config.toml
n_experts = 12
experts_per_token = 2
moe_layers = [0, 1, 2, 3, 4, 5, 6, 7, 8, 9, 10, 11, 12, 13]
vocab_size = 2311
tie_embeddings = false
Below are experts of layer 10 (counted from 0) of a mixture-of-experts language model. Rows are named router (the router's row for the expert), up (a neuron's input weights, with its number), down (a neuron's output weights, with its number) and show model dimensions 160-319. Each number is 200 + 40 x the weight over its row's rms, rounded and kept within 0 to 999.
After each expert's rows: "comes after" lists some tokens at least twice as common just before its tokens as in all text. This comes from a sample of Wikipedia text that the model never trained on. Tokens count by the router's weight.

# expert 2
router,222,243,184,186,195,185,158,164,149,236,211,227,325,179,115,253,241,208,194,226,227,209,214,215,80,232,184,121,177,160,138,151,215,272,146,202,207,209,199,240,189,232,238,169,174,191,207,157,173,179,237,201,219,182,68,176,184,238,163,183,306,231,161,224,234,149,188,130,282,163,244,214,226,199,233,253,209,197,139,209,255,205,157,192,208,166,242,180,202,181,149,206,177,196,220,177,246,229,144,223,237,148,224,218,268,214,198,220,214,153,280,164,131,187,213,153,184,287,199,151,236,62,210,137,205,175,222,148,213,177,146,245,108,187,205,214,154,90,210,197,153,226,207,175,255,164,208,260,226,243,180,147,182,284,172,249,169,180,226,176
up0,154,265,215,151,284,219,218,231,155,180,253,170,193,183,206,154,188,227,186,182,247,241,148,212,174,210,130,211,151,203,198,271,215,197,293,135,213,124,215,293,178,197,214,199,211,183,158,179,214,199,223,256,213,197,149,204,153,271,130,219,162,186,195,246,207,147,225,262,179,247,269,223,184,265,214,195,170,273,203,248,163,134,157,114,157,165,272,184,184,195,183,236,245,217,190,229,239,166,179,256,193,208,162,199,210,229,173,215,197,167,224,148,185,155,191,212,159,248,225,196,171,183,193,128,219,218,226,216,238,133,191,142,214,128,157,145,231,189,155,175,210,159,237,159,246,234,210,197,228,166,248,193,192,113,196,218,204,141,197,164
down0,254,156,191,225,185,197,220,166,191,180,206,179,172,184,204,201,243,228,252,197,211,197,197,136,172,216,158,176,160,129,250,227,225,156,211,163,226,152,230,194,214,199,215,170,138,172,232,188,199,211,212,184,258,240,169,163,203,204,240,124,132,189,162,258,240,246,226,234,232,183,211,207,135,267,161,173,229,216,317,244,248,227,173,179,195,253,197,154,193,223,186,194,202,188,180,190,219,208,254,169,197,226,277,246,209,172,193,201,173,183,176,261,202,168,226,202,173,165,154,174,300,160,223,178,201,246,216,260,227,156,162,153,192,145,147,229,190,222,207,237,176,192,167,200,198,163,185,242,180,234,216,201,157,228,132,225,224,191,237,184
comes after: "\n", ".", "==", ")", " ==", " ="

# expert 1
router,231,191,218,126,223,190,152,231,154,237,196,174,343,204,170,156,184,200,250,230,250,229,158,242,155,216,193,179,233,213,149,143,236,249,174,189,220,190,241,178,188,258,267,150,232,166,254,154,241,181,193,206,187,93,135,201,147,162,209,159,127,183,197,202,171,156,235,205,116,258,203,183,202,228,198,210,273,161,217,207,187,166,248,186,236,186,207,213,200,238,161,221,207,255,275,290,241,222,117,201,197,207,204,180,208,239,152,237,166,196,234,154,194,207,235,205,199,168,195,120,187,181,190,251,235,192,223,206,153,292,225,326,107,158,180,214,200,202,141,198,162,169,204,73,283,211,207,136,203,225,253,235,250,191,163,175,217,207,181,203
up0,230,191,201,277,202,251,243,193,162,217,126,240,196,120,200,153,180,157,216,197,166,178,221,206,175,185,111,214,226,172,233,205,178,228,176,178,238,139,256,188,183,207,167,166,199,180,187,206,224,237,245,129,193,270,180,168,189,190,193,159,209,256,165,292,122,146,224,157,239,218,197,146,169,251,232,235,238,177,138,142,216,259,155,229,218,202,240,226,241,195,230,172,178,190,185,186,249,225,190,248,149,238,229,256,188,172,215,219,208,193,223,214,147,155,226,211,215,210,212,159,189,191,218,179,222,216,240,237,182,261,165,209,202,262,211,148,157,200,245,244,222,169,207,240,174,184,209,160,235,183,252,202,215,239,235,227,156,218,121,217
down0,195,181,209,179,215,183,240,218,195,207,224,190,218,212,259,208,161,220,208,194,217,241,191,188,183,190,155,190,211,191,239,196,203,189,177,211,172,199,197,228,157,222,277,224,179,209,194,191,256,222,243,225,217,185,216,218,215,217,150,258,162,221,219,208,187,213,198,261,258,235,209,132,179,241,128,178,112,203,156,162,163,172,176,210,197,240,244,160,157,204,176,197,205,212,210,288,225,202,227,141,156,197,272,213,173,155,186,148,280,163,224,220,212,237,122,257,203,231,247,225,291,179,104,225,193,126,199,195,130,227,307,119,130,243,176,221,226,147,213,257,154,221,218,253,205,169,156,224,165,212,285,225,219,179,220,181,199,193,299,197
comes after: "\n", " of", " in", " is", " on", " for"

# expert 0
router,244,242,241,168,220,168,178,178,179,280,188,221,268,191,132,262,204,155,199,220,193,273,251,249,147,178,215,198,188,158,125,117,218,196,251,202,174,193,205,227,274,182,236,152,200,171,143,167,244,143,180,131,157,184,113,210,181,255,231,179,185,253,204,253,205,215,175,203,205,244,169,162,209,211,209,201,224,165,285,210,232,128,193,161,197,156,242,213,228,195,143,254,253,144,193,253,275,245,90,189,215,204,255,227,176,224,150,182,191,189,216,129,213,176,203,115,202,272,200,154,195,136,173,132,211,171,201,175,175,101,204,218,121,164,188,239,181,93,149,194,135,200,179,137,269,190,209,185,185,258,251,122,239,237,167,186,210,192,170,242
up0,201,217,193,219,220,220,234,171,200,210,213,268,198,185,148,186,181,199,201,203,232,181,218,304,209,188,159,202,227,246,125,249,171,202,242,174,187,203,216,163,187,142,216,234,170,208,140,184,223,177,198,124,187,149,110,195,120,188,283,176,177,145,168,241,221,88,179,166,177,170,171,234,193,279,163,191,146,194,196,244,197,164,201,225,212,195,147,193,200,228,130,138,192,205,162,87,189,230,153,101,228,230,186,214,122,219,248,224,201,214,190,117,206,176,179,248,123,204,99,234,167,199,190,128,238,244,198,202,191,219,205,228,205,162,232,244,152,176,226,260,161,138,241,235,276,159,279,192,197,216,221,210,146,195,181,153,171,171,172,192
down0,243,120,173,149,114,187,155,230,231,183,240,186,180,132,220,242,197,194,268,135,258,214,150,192,212,249,224,194,223,173,114,212,203,195,195,214,228,256,186,195,143,173,193,198,260,216,180,229,151,148,189,213,212,236,216,235,163,140,207,221,224,222,218,189,201,194,212,194,180,196,186,259,226,182,183,192,234,208,211,150,125,252,209,232,247,170,222,201,220,139,251,206,207,237,221,215,143,260,150,266,277,231,169,213,198,114,197,208,198,172,252,207,223,240,141,210,215,181,218,205,219,194,237,185,132,231,168,177,191,136,154,202,221,140,215,115,208,201,192,204,287,221,174,273,222,194,172,117,251,200,273,176,90,133,255,196,227,234,161,199
comes after: " |", "|", "2", "5", "3", ":"

# expert 5
router,217,220,122,91,210,244,171,157,138,207,212,207,308,127,137,209,226,189,221,209,203,182,164,219,159,215,184,143,155,142,168,175,257,257,168,211,216,251,235,199,228,175,239,165,145,214,226,234,213,202,237,161,166,208,124,173,143,183,162,169,291,194,198,206,250,183,227,201,275,165,213,172,250,211,187,211,171,216,278,109,236,133,176,234,169,161,198,226,272,226,170,288,237,180,191,263,267,197,209,174,214,239,213,231,175,232,181,206,187,139,221,177,187,245,171,143,178,215,231,201,174,185,166,194,208,230,232,175,103,97,209,212,171,186,242,182,148,167,163,139,163,221,213,166,293,193,200,149,162,184,219,167,161,218,200,234,136,162,152,209
up5,187,234,213,208,250,222,154,203,188,219,181,231,135,220,152,88,226,201,215,166,184,187,264,164,173,247,209,271,206,190,227,216,222,125,140,192,132,241,196,224,233,276,196,125,146,138,225,201,176,139,180,192,204,261,154,256,291,208,250,169,192,229,239,187,214,185,197,68,296,171,135,152,216,165,196,282,217,237,254,199,184,206,171,155,226,190,171,196,187,188,146,202,186,164,267,184,198,161,306,253,228,279,188,211,106,224,168,191,200,220,141,171,192,218,241,215,174,168,205,199,234,193,216,150,253,218,186,241,217,153,211,186,155,210,193,224,220,255,219,192,196,253,151,219,255,224,173,185,169,198,148,202,220,223,213,220,141,213,210,210
down5,208,163,158,223,174,182,242,142,207,170,262,155,213,152,185,231,255,216,219,156,262,174,193,200,221,174,168,153,284,154,198,256,215,194,185,143,219,235,129,187,206,126,188,135,240,155,149,183,166,190,214,247,185,216,186,218,248,230,172,223,209,224,252,80,250,252,207,282,258,232,195,176,228,139,82,231,176,213,272,191,147,214,234,225,143,154,192,221,230,212,210,172,144,148,226,216,205,149,258,127,189,197,167,249,233,208,225,165,225,245,156,169,230,86,187,103,238,195,238,225,219,158,182,175,154,127,214,204,135,284,223,122,239,236,145,159,184,237,229,182,219,222,110,156,198,239,225,269,189,192,150,242,234,193,224,190,221,186,233,223
comes after: " the", " a", " and", " to", " of", " F"

# expert 4
router,209,169,190,149,252,203,182,189,148,215,210,198,248,170,159,205,220,195,245,204,160,248,183,242,156,267,240,220,220,160,158,164,217,205,242,195,155,201,213,162,249,153,211,144,204,163,217,238,178,190,165,184,182,181,105,176,198,207,243,164,213,211,118,225,207,219,280,103,172,158,239,136,223,208,183,164,238,207,282,204,205,133,217,259,221,155,191,252,212,184,180,233,249,153,263,218,234,190,168,219,174,204,206,226,213,215,194,195,152,209,263,157,173,219,191,207,217,270,129,129,167,129,157,166,280,335,157,160,168,130,135,234,199,213,243,299,220,138,165,225,190,173,274,178,264,167,197,215,212,326,269,154,162,247,191,246,132,205,220,234
up0,149,187,262,176,209,250,264,111,199,188,208,179,153,200,255,215,231,168,239,182,155,187,230,237,245,231,185,247,211,168,180,195,227,191,259,233,257,230,232,198,161,110,231,119,199,160,223,206,188,260,221,193,119,131,134,150,222,225,159,193,218,158,191,167,162,205,240,183,217,177,249,247,186,183,164,173,157,169,239,294,208,192,204,214,242,165,181,224,200,210,218,236,161,186,158,171,180,179,189,200,166,222,278,132,201,156,170,194,243,170,237,173,154,178,171,198,181,159,214,183,281,240,236,216,258,227,207,211,259,249,244,194,164,264,204,162,191,189,171,129,162,212,238,223,156,310,152,169,159,206,244,123,183,186,241,120,262,195,127,206
down0,232,159,189,241,201,148,218,182,198,185,133,254,184,211,216,154,302,251,230,201,223,188,170,218,168,181,187,145,255,165,239,173,247,167,225,257,225,209,195,234,199,189,254,196,228,296,246,199,210,223,215,173,221,243,174,209,241,157,188,162,150,208,236,211,172,140,191,192,275,192,141,238,218,247,245,165,181,233,173,199,249,226,201,215,177,132,204,224,179,183,207,203,174,226,203,165,200,234,120,218,253,237,117,175,249,231,270,209,156,218,313,183,149,172,222,241,254,133,246,239,261,183,208,231,113,218,227,171,197,210,167,237,259,204,175,166,225,193,294,208,235,216,192,201,252,238,178,198,247,202,143,209,248,142,215,216,193,178,196,243
comes after: " |", " R", " C", " L", "|", " 0"